Experts of a small language model.
Size: 9 layers, width 192, 55.3M parameters.
Experts: 6 picks a token, a softmax router, a shared expert of 64 neurons.
Below are experts of layer 4 (counted from 0) of a mixture-of-experts language model. Rows are named down (a neuron's output weights, with its number) and show model dimensions 0-191. Each number is 500 + 25 x the weight over its row's rms, rounded and kept within 0 to 999. Numbers have three digits each.
Before each expert's rows: a language model's description of what the expert responds to; "comes before" lists some tokens at least twice as common just after its tokens as in all text. This comes from a sample of Wikipedia text that the model never trained on. Tokens count by the router's weight.

# expert 40
Description: Roles and titles of people. Nouns for a person's role, rank or kin, often after the, a or his: member, President, player, son, coach, Secretary.
comes before: " of", "s", ",", " and", ".", " who"
down0:465536476505467509496485499489475508494498478501529536494471479487470455529469484468501523503487510533472491466492526497495521481527495487503512505500509487520515498481522518524442544551494496547470453522491479494481455492482510493514502519487480511544525495462476547496538571499525494501477523498534505543504545504490498510493500504525446504443476514543504506497486485485506470532471528468518534553513481467516479503525509529509498482536488514442470487529522575465466501526463459457521533455472492477507497531483500493489514479499498520479503497510487518502503529477500463536
down1:479490499507473528498454477485485567532483488525498496536513500522520533488574526459513504537550464497494502506553501498520479520453519534503528533522524517541497539475512452471501483516531479495517532482483498540482504497504508486480487572455539495506464491494474515509500479468483516504524528449462508506534457523501518531493496490492522529494476483524527452516505507526525515498543479531484513496466527563510507489526475482493513527529472515501499557459487473497472499508495498520480488502490499453502502523482496537521473504498508511517527515485525559493482517507499536490

# expert 60
Description: Apostrophes and possessives. Apostrophes in possessives and contractions, such as What's, People's, bachelor's, plus stray nouns like example, lake, justice.
comes before: "s", "t", "d", "{", "ney", "\n "
down1:531510493521511585459467489498511477481508496503506510503514470517489501489487526541478503474505517528498496526489508482500506479530510483491502500476517539465524529509547474479467492468514539512498482482496535491497520496515472514481464514572498522513528562461515476491485531511448507516519544502540487494555479505489528511498477467467540513475554465530470494459481518491528539523471524513520497450505492496501542480491473512501521489439461510512539528468502505502535448469471516475496505497517531517509458513511526533559552531495496490501505489504500498516511496501510482507
down2:494475528517470513524507487466496532510487502482503543483506558486466525490475481510436514506518499500497496492482485479528505543514474548533492500442479490487536565520479520480486499486509509518482510509516550463516486558480504523475525524540489493477511486498500489501554509485494468480506529540483509510485468479507494518533496461512507475488551496541482479478513482512491493465486481447477505486499455542522491533451476480513518467498503495466453507510496498511556486555512525478516497487520551465510554506520492487494509493507528530477450538554514516513500519493495515488

# expert 5
Description: Capital-initial name fragments. Single capital letters or short capital-led pieces starting proper names, acronyms and abbreviations, often in tables, e.g. T(v)rdoš, P(G)T, B.V.M.
comes before: ".", "O", "B", "N", "L", "T"
down0:509540477493516463508492489477543523511523482497540456484466508557521487458521465511480469504483453500509486517510481486536489516514511475491525469535533496486484518499495488517471518490529473477508507541543453497502491502486508512498500517465466471503516506527455520502571484504522531510506499486507475504505510484523465509507536460476526490498478493489497471515462508487474474514480492519487504473509476471460500522560574485510494519559507527529525531463515500490470517561547461487502486487506523491540519513501543533552504474499517485478538504496493475506533497496467482443
down1:485514521472566530506501482489540505499478490456495479454443466458518477493510482489500452524462479521509526517474508512504496481505479451514545474521501549519499507516492510490473564476442535471491534519537482551514476479490462540509509509502487493486478504505474504488508529488504490512475519487539492534530478505465501528504470506489453480516514504524520493475480473468474523547513474504498471456518478515507494533528542515529493503503486482532539502509547521508517522504466498520502450465511456499504556490496526488497478500515454490520475514510505486554504500553488511517

# expert 24
Description: Nouns heading of-phrases. Abstract or quantity nouns and -ment/-ation endings after the or a, often before of, such as number, part, portion, catch(ment), version.
comes before: " of", ",", ".", " in", " was", ":"
down1:517525495542495507449487523514540478488489518492522517484481544491516461473468477515509473510456510491448544504517472487507543532548448458488529486452465530505501473481482514506504507536515507438488542496494511481516468503535458507476550503497469491531495478555482464451510483525478490493473485464445522537523483492485506493492514504478471500491515545520493498505481509543508490460497502498518495500494498538535492502497519470531504479506508507516509502482512496495521485486484493494448499489518522512475520538461512495479499439480486521504514479436527526433488488500494462513
down2:496486451475489481476560492507474510494513502479502532531493518476469479523488504516506511477508490451484507514477520481505520505519516514542462508483515528525519530538493476522492537496455500528520512516567518492487471542495506507493536485507513515541459509504548523510474483505503495483520474496475464501448467525512493520463504452502450503502495492505491496485516511436484507482519548512480522506463489559520508522525473490507511515498529519537486518537499514496474546542509524505508502557555515521476485497501449495511509488473532500450552501464458501539509510486554506477

# expert 22
Description: Linking function words. Connective words, mostly as, plus was, with, including, became, called, in phrases like such as, known as, as well as, use as.
comes before: " a", " the", " well", " an", " \"", " part"
down1:496530486525514512539516492535524503524476547493501478553535482497512520481507502518490499481528506505535498498497473438526503507539517476500501503501503531479489481491498511507485487512521538488487574523467509556464477521480486518511532528517477477481464506521473522475483499481473452491533513511482515514508504517468475497477510527443502508542534527519488468526522493530525475508510531452521484480512481515494455512482498500510562540466482497457446453512472510506493528515480498545439508482546508496442495507454518494500476509461522545493468502490514484505517506488485476543
down2:453516469500527515533492475515526465466487539503494474541492470532458513492469533496490490495502517504461509466507512507492533499487500471513543517524486514451465487524490524453514538451505461527502554559495502546507514478523523540508503481493510502454501482522513542504510510504470492470443547516500472497518496501502523509477499550487467480496472478564483498512493485441515513494498490500477479503526519506451523537486480490506508511502496476521555470483550496515510454480463533478503501522511507517482487449528511484489504548478497455482487500494506491482501466494537527531

# expert 35
Description: Person and group nouns. Nouns and numbers naming people or groups, often plurals, e.g. the two men, followers, strangers, voters, author, crew.
comes before: ".", ",", "'", "–", " of", " were"
down0:507528474485510528492541507492488545478517469525508533489501489437499484507523481523515541533514478472503534478548521502495538507512497460502442491499487527483435514461517510531472495537509493538477504515494490497484491532557496508490527491503482482505494475526486477507475532530476479505518453529487500489500471528439552467512479503520462521548518531501506475440505508504491504549530510489464501461455511515491481477472478494465521542499556500518493501477471482507530508506486479510451501493477503480501519500497501468492543534475546512448520492528498512538485516519492473490
down1:520457519518514534495484503524506503551462516535555538498456555501488508503461520485452484483507525569486529479502468521476568523521496490501537509481523454456514483482503451500549541491532527474512514478506484502469507516481504453514470454481492471467506522475523518517501493474479461491492504533481534518511486477493493461494498482490495512429500487479494463491492517478499495454507446518474515528518480469499505561510528476501499503510498515487498493506486486439502505493514496487478472561500464466491498518476494505509505507499479500472458498466479509483513494495503476517

# expert 7
Description: Arts and activity nouns/verbs. Word stems for music, buildings and activities right after a, his, was, e.g. album, song, house, trained, staged, opened.
comes before: " in", "ed", "s", " of", "ing", " by"
down0:486500478448498509471513489496471538488430484537478464515456522535527482532525515483518491473486481462475464502506502465532535511520499534514513531524497476467547498511495495483496488490490539540538497469494493522502493501509480496519514530492489475513489523503474484478584515501527527531494508505542518501522465507471469558495461508500516518475514539551481461505489513471540484484496500540529496506504498525503471516514542500506527460564475503496487532449508490526519508494531508508498487460536453532512545485505526494485504524514434516496521506517502520519515518530490508472
down1:481473473523476490490502515504508501463484520548511503511505476509492538538512568490531523550498512491453550521508506484504481480512517467482497464497452460545479468512508467472494506499493493499479475470486522543466470490526499473475495486522465514518521490542493465552511487528559518534521530541453515495510502499461495455460550508469550472503524481503472473511509499506506539498489524471510469504499515518496503497511543483470485476504551490490509537497478518505494465533458457457473512492500467487506510500492525551510539492491458516512518521509519505475521524510503457482

# expert 4
Description: Noun endings and placings. Word-final pieces completing nouns and adjectives (vac-ant, Tre-as-ury, war-fare), plus place in medal-table rows like 1st place, 3rd place.
comes before: ",", " of", ".", " in", " and", ":"
down1:479487502550491535484507490477511515526480540513490524482466468525515499485500565511518518472494549527498555494516486530455493461496485491471528503438491479490488499526483520476515512498506519479457477555468514474511515459499490499522537500512545529451480492534478473480496474504515490543527496501544479464516524484539552516477511514489481466517486489525483493554489534483487514508563476453455504458481499533513522507459493513526521529482509494526529489499485534521501498511509522522523521510500513548482485480508509510513498504541537469523507499507457475545488526544505477487
down2:500491480449495510464532461513516514516505481529511511470460512508521481496511489488528536464432476484499470496484515474481515517524485532530485584478517509490479508446439496497470485523517507488493536513508508513460548476519467517490505490503518513514524476508528484502494493515516486512541451504464464496514487486491476482524509473454475476501512505531511530456508515527547466505497508498501519525513468548494441499544496486509465529481541521507489458501511520522504506483485488479434463511509489507518525485500546487462454497558475507505494505505525477512466473502474476489

# expert 27
Description: Infobox field names. Field labels at line starts in infoboxes and taxoboxes, such as Species, Genus, Born, Publisher, Elevation, Total, usually followed by a colon.
comes before: ":", " |", " by", " of", " active", " details"
down0:498505522494504501509519550513512510517523475509489530482480485530494496527526519485500497535475513500502512538529514497502487457477498502505517531518506559546472475474525467456521508491489481510532472514526512557468467477452521512523534547462491487496527494493440528525475531505522499546551509499478544518476518494445567489473520486484521520512471460483496490481531507495498492491550553511526487516514507487475455517478466515488521509513548518513512483538521494518542480482463508529483518480518488506475528496490476518460530507490490538460520511475529496487485486501488535438
down1:514528517513571467529504479570505440528497498469497498490541535493469518514512504476511490523530518524510491499494488483489519480495492508513510547500494490498508502515539460434472504532505540506494480504500510518553500531473515551477500475520490498466495504503534543483497529494497539465527548484501487460482483525464504537481480461516513516472482464491437509515474522462486497559540475480492528485479511509507485515516516507521511490480561463464528516492541515491468499500526503501523442505472514475531527479499487499463519560501507524504478474487480497522503502527509496493

# expert 20
Description: Pronoun objects and participles. Object pronouns and past participles after forms of be, such as it, him, them, married, been, nominated, replaced.
comes before: " to", " in", " by", " as", " a", " on"
down0:508480495478502504515517492483484479483484565492458547464520501463476506528505494532527478525523515491446448526512487507499520525478525486462482485530510473463500503525517475502497458524544509491511493503510490467512459484506472498494534453465472558467486562499525507523498529514483494503452487516539500503440528487487546478481507496494498434537518500457436478494536496512451457531511502509496537525508527515512565491466507501487504511477503509498492485501516543471495535501518503492500486485532533482510509518487495478506541495523474465500467493499537504495470482533507494478
down1:549486495544481495509519532486518512522520507502494513556514451517521554476512492511546497477450507480508488496512489500499480499460484500568488488544468452524500495479503527466546510510484525478492523461533514472531515474552486475505492480530478504470461467503532540534518502539481516520461517504484494522482526500503501498496544544499499459463516531527482466550487520509498456507486509503530473511505468446504525514438503528511466511486470499497461510497510477514455480505538494493491499501522476527488458518534516473504499479485488511476504504500540522493550531456510500500

# expert 33
Description: The -sm- piece. The piece sm in tribesman, spokesman, tradesman, plus scattered function words like thus, also, according, and equals signs in headings.
comes before: "=", " to", "s", " in", " that", " on"
down0:490470536500498521494547483506468520511478496523512484524536512498515510531477530498474510520485521484520528517511481507534499491516479482488458458499489481509490499492464506476498539461543491473482524488530496467476481506477482517497513453493532463479522511458535493548451496520496460522524580559522486541486475499482475534491528551526525472487489473518495540439548522522495489516509510463490447483489527514507492499527506461465529499468502497505540529555484443485472501501454502526497507500520496496499498513460505467485519491474472531550479520529481486504500507502487507489
down1:522503473532517534469495532483526499519508472506495506497469551500497491482486468476531505440484537489496512543499501505509491505519492525510473503509516453492463526486502492490475484502510479491469522507537526529484523519561522523490485526571517489447471529545446476525516483468519501514514541486516537503468453505502537505488494510527472492501484501514504515506524447510444492493527477471498466491473499501506515464522438502496476480496460529479496513513484504460500519499456455532431514480521480461494518473503468485494542528484499515506470483512525495456484514524512515547

# expert 32
Description: Conjunctions and mid-word e. Clause-linking words like which, but, that, however, while, plus the inner e of sovereignty and similar word pieces.
comes before: ",", " he", " the", " it", "ign", " they"
down0:497518493520540516526510433506491469470480489493509498447498487517508502445477535517498529476500520464534479547502522481513515513549500477473526527494506463507519467491471505527497538541490466516510467469491489519511497528549523510496520492529504487467520495526502506478471521532504508527474548524508497494499527499434451516504510485491488491505523525515483506524473554457477484484475486503511512532467486470484509522517490499474527434483521504553494465512484503499477489477520488513484501497529460465498513448462530473547507514516534492518535475459490489494534477553466486464
down1:490481484455463459521520533498486495462517521536516472480480518459501516502524511532518496559497506478511502531524498490466546505508488478504496467512523482496518517534491500505524509504501442505461535514504486506506582459481493464510463579477479455513483477537526500508476491504457481538486470480501537502493515499532497466461497491532485473509431497458469519457507522485515482507517475479489464500479475460496459514512502471512536485494553513481485506506481507509505521474527513459484497490541450516502499492488484484487497532484541473507464471516475530495519497508530487491

# expert 6
Description: Verb stems before suffixes. Verb and noun stems, often after to, which or and, that take -ed, -s or -ing next, such as debut(ed), overl(ook)s, visit(ing), draft(ed).
comes before: "ed", "s", "ing", "ers", "er", " to"
down1:522495500447446500507519480491474486483513486533476493493469485526514497498507486495496521482548460492477517475524496516519495520574535520509474491498510499541510520488506481515471505518479537488501515511498515517492471465508503488474480484470500523487521541529505527506530457466522533487505470470477489501506455478501482535492458494515483501501567526508491519460511503475496479516553521548488476517470502497480491496503530512545518517501480552509482487514497479469458543515557502495559495472486530484482537488427513525487531501517463453507506487524543507521527474526442506526
down2:484526521513485533498509481494541460461492490522549505524508498472509532500535464494512471506496472498474506480497470510485516487521484560482465538543488515540525486515485491502519541566491479521443502486498462481496449526447537486531465549475469506551515552493470535480497509510510507537486438456492488508492418479480482471475530512512499533439499443518489486506496502482503478520511488486523516484525516488506486522517489497516476505515527489519503542537538524494475509520524476506533501499503498488514510526493470485468508517525491489514517487498527493521490541496495522487

# expert 37
Description: Table headers, word middles. Table header words like Pld, Loss, Swing, %, table dashes and line breaks, and mid-word pieces like du in producing.
comes before: "|", "-", "cing", "ss", "ion", "si"
down0:484527462494502541502464487521503475490500482454486490508485499458485517506530518485531526499515505525497528491499474505468459500492477456456472483469549534510471532497456500517493488473460504496491499504517457527529514476481452474510461490471526500468485475467468502516505507525542459525489517476452495494462497497487522449510529476520500521554455505497491492490524515489501513513496513540531503446533481482472496484509517448535496469490511494532452553445528497499492491502467515522540499508466461503521509541522488515516465500519485520482534490497473510487533451523498479447
down1:457516505514526487523525478539492537510535512449514522533519522555515478530455549481494496524497526527511510497509461531466525487484503526494507466513502515485498501484477477478542465486506475495470482535483480514517516496498483524479419488524509525508512480471504541495499467471495529501491494483517490488485551504505486490491479481500478508598524497505505508526512533549479531519530535510497485475527490482537499466505550545505523481555432489471527488446505477518496505487503481527504528472525479500477504477486476497522494518519479478490506535473461505518490517494483534513

# expert 34
Description: Organization and group nouns. Common nouns for teams and organizations after the, his or a, like team, club, season, company, band, school, village.
comes before: " of", ",", ".", " was", "'", " in"
down0:498477472516483554507487487520525469553477481485451464526508514506496491490496512521533506495481518499516482514459434504518537531481482491500554495464525492516532487500478473516492497485458511490515489467507501530515483476491494545519486496546467533518528485489498468481436521489469454452535497436451490497518489537505526498512459503492507485516474531533507516550518497501460488520474502473501537505485520476500499529482492521493503501485467500520421473484474528489491477521494465496462499523530571549499527494482485470503463500497492514484519511471480500470518467498499499500
down1:479469502523467498484462536534507473498499498494521486510486515447498556496529502490457500530519505491512497509507487461508495512489484506488531523522478481482514467530471540503442467507501526482542496543472519510487485515521526476495509471509533484478504462504476470502494501533523491471555465500508517553509482498514487532464559517545534528510498540480523505504512459459459513506460484483493503501508474529548560485482493481486520436437541461505485498492523499489485548519505505494431526513507478488537483507536503474509510527491511484526511472516472536513520489502514508486

# expert 21
Description: Suffixes and field labels. Word-final suffixes and plural endings (-s, -ation, -ities, -ary) and infobox field names such as Total, Genre, Length before a colon.
comes before: ":", " of", " |", "\n", ".", " and"
down0:456494518498498525514498515542492462519508508501511521488532479490529473497467500461533500490497486474487517547482505506522527525501487473511467479454534525536492468535485529531518433507525505489518468470483509517498464465494517546462498532476484462481528499489525525495493497502488522506512538436483504444508524497498517493492505493499500504537479512518476492487508489531479498517482482495494543502423479463487455492505505451469505471493477473504515509533515465537478489518447460546491519495497529502537521523484507467533479536450486499540547526532533521492472459488495511515
down1:458512502512579526529471495458527527517500413496547460500507533489476461494520509515478531502474477511542491490500478487472483482489506513507535466531511503468481481496503510503519521536454494487506528510503487521483519522543489504485471515460501508499537461555551506494542487485522521498450477486505449474496503451498512523529481445510513549504497477532504523494494469489500519534503466491465479534461530525508500543518490514526541508524512515492535507508501465517518505472468498499522526524489494498505472474501496478528507487496506567535501502502507511495493522478482447501

# expert 56
Description: Word-final endings. Final letters of names and words, mainly s, e, es, as in Rotten Tomatoes, Porsche, Camaenidae, before punctuation.
comes before: ",", " and", " (", "\"", "'", " de"
down0:481486511568484485481514458498508488477512508477507517473476493533489513515447477552534534495483526495512468467466497561524481480534472544531497494469498464502494536531501518496497498510526503508513556521505516527529519446476446515508523489517465480506493460490468506516529526523524496506429518491564521483474536494490525464473498519498533474483491519497493492474515483497506489494529536477508521498530470539476503508504455505496494511521465472489472490513522480469487470469450489515495470530485499553479499486509476538484482496497488458471460514492477432497492487489490508507
down1:518514478509537524501509486516469508497459467521519507516478513542486502477466468527447502520488510508461531474532490491472511480481495501459511510488495525477543497528514468534451527519465468485470494504493485497491485449523498456475504459470517554516484528487463517505521458525492467511500501466523483462496484526464512532556496451497520474494519475510464481517509515507469488494496506485456478519501517557470477491489525477523495482511479501518531518519526509496481466526542501542505506464483561519494488516498445509474548509527471488527503484449485552473497531527497471493

# expert 45
Description: Prepositions after verbs. Prepositions and particles after verbs or adjectives, chiefly to, in, by, with, on, as in licensed to, made up, managed to.
comes before: " the", " be", " a", " his", " their", " its"
down0:543490510539456501479513477471474506507539525450473512450490469505509496529491506512482458495484500531529520490487502480458517506478496548547546493506499514497507572483513483467508492493536468504501480472512482474505500503519481533534524511514509443465502520477442499528516534547523492474521494494461537492507493498537482513498519528550480438506502485493464490527487444485510536505504441492539446508526504514506493503490501503498536492475521517481504473479473522449520495497533458486497454501528491498481497500504479508501475503507470470474477503539493558521526529511504491502
down1:507486522504445496485484561511523479489507532478515486497442488494492449517513500501514469512515499486474493458501535487487500542552528465472531478495510484511478485555451472494526512460453515492474502520497473481509458513491503503466552515487495493486517450486474490509459477532509478547526491518499528471483511537492497479540498494496521508486492525538481487531488503476482487511534544504500460488480484523470574509506529515480486482501536517495513505470496504556522517477514509472507474522466502509504518480513512500433469499473505496500514501518523489473447473516495427471

# expert 30
Description: Section and list headings. Words ending section headings or table and field labels, such as Econ(omy), Statistic(s), Notable people, List, Location, classification.
comes before: "=", " |", " of", " =", ":", " classification"
down1:469481481537543532494475530473543531492525497490496481493534484505494497533536507448448522485519494489518482545487538500477499499500518497507529492469473526498478490544478481487474458513522460527483509501442504548504499468507511533490547462557512481494520500535511541538552534540485512495473502474507529494509504514530516536467488515473527520469496500528517496559461508501515551530517498517539495474469489503512499516527507492477487506474530463526505483476503481468482499481505532542450505461525501461507527517518470475522510472487497518545491475503452514501468493504509481469
down2:518476498482539493497516468446459467513508482494487506502477521514500545521495541461514547445493514461466483502529510530484473499491520510486543492510517499502517505498481501570519521476497495475502541504475528537497481504548467497531466512485549503516484479466501515472558477494532527498488502519529464490538514458498518462536525480506482505532486484529538514458547496496527549483551550508501530482511492525473478501492483528489493446534448482527523485542522485464469525497505453482518520487524484528526509523549504482516489499500503500498522498526479481528516509496501493506

# expert 26
Description: Capital letters in codes. Single capital letters inside abbreviations, country codes and chemical identifiers in tables and lists, such as AZE, InChI, DMX.
comes before: ")", " |", ";", "L", "P", "U"
down0:491476502489535529538506551441493534503528485491479510502504494508469455470528453490468521482471546528476511495524507521490504421510496470481499454491514471489491524508492478510527516503450490511521528517485458469463487453535486450500497474493533498483506468529506532497496501479537504438521461488498490507516510508486505488507539485504506515494470455473484481508487507491486495512506526485511549527460519451473513513503504478521477516491525506537527499447487518560533516507455505500528507531506514557515514512534469493524520510528481528465520545482506472514534509518498530521
down1:457472495479501517453495499485514543519455534511498529477452533502488466515486515491473476475477521567511466489491517470476511474487470506521504471533488500489510558504529482535499491531519516504506494520499532540421479491474498488481470513531520451501505518499527518508481488451456523526512510487501519486477472492523503472530533502472480528502495461517488516517462552482527486517513479508533573530454475464469486476493489532517482473496475510521483502501490496505521486495506527473485494513506513501481501477489521451501496474448500493488519506535542478459451490506530534537

# expert 2
Description: Prepositions after verbs/nouns. Prepositions and linking verbs after a noun or verb, especially in film, album and book articles, such as in, for, of, tells, directed.
comes before: " the", " a", " by", " his", " an", " her"
down1:521513468507504465446480498515513513464496512484462486501483502494525487487491473497459493508518501491508481470528478553556500528455472475508515514519531465430551503542483493516463495497498513480504514525476471478541485531548547543511509478512495501487518506510514528495482527476444494487497475474496516485483495537486524531506502500503494521506491529455479515519539500529441488486466485494463517477480527502511490477466506458502495477511485504524517477464497485514479558513503479523519494496494534440517491520478490511490499446474485536442536463492526486514507444447512508490
down2:520500473485518545484558575498505513481495468477461482522494514538494527488491522477497491490526522510504434496517503514496521486522498504538480504543486494488513547534476477479499506478526489480451469504468529498492460535502503475475522501502525498525505484535463478504530526468460490533492471483502493501508529498459512483516481519497510527477513509512517548496510503515530511514489515486501482521485473513563469537483498482480483516523495512535464499503465504523498492458501531479460521501534491498513463438471484496513546553598543499508485517527496457491501534501505497495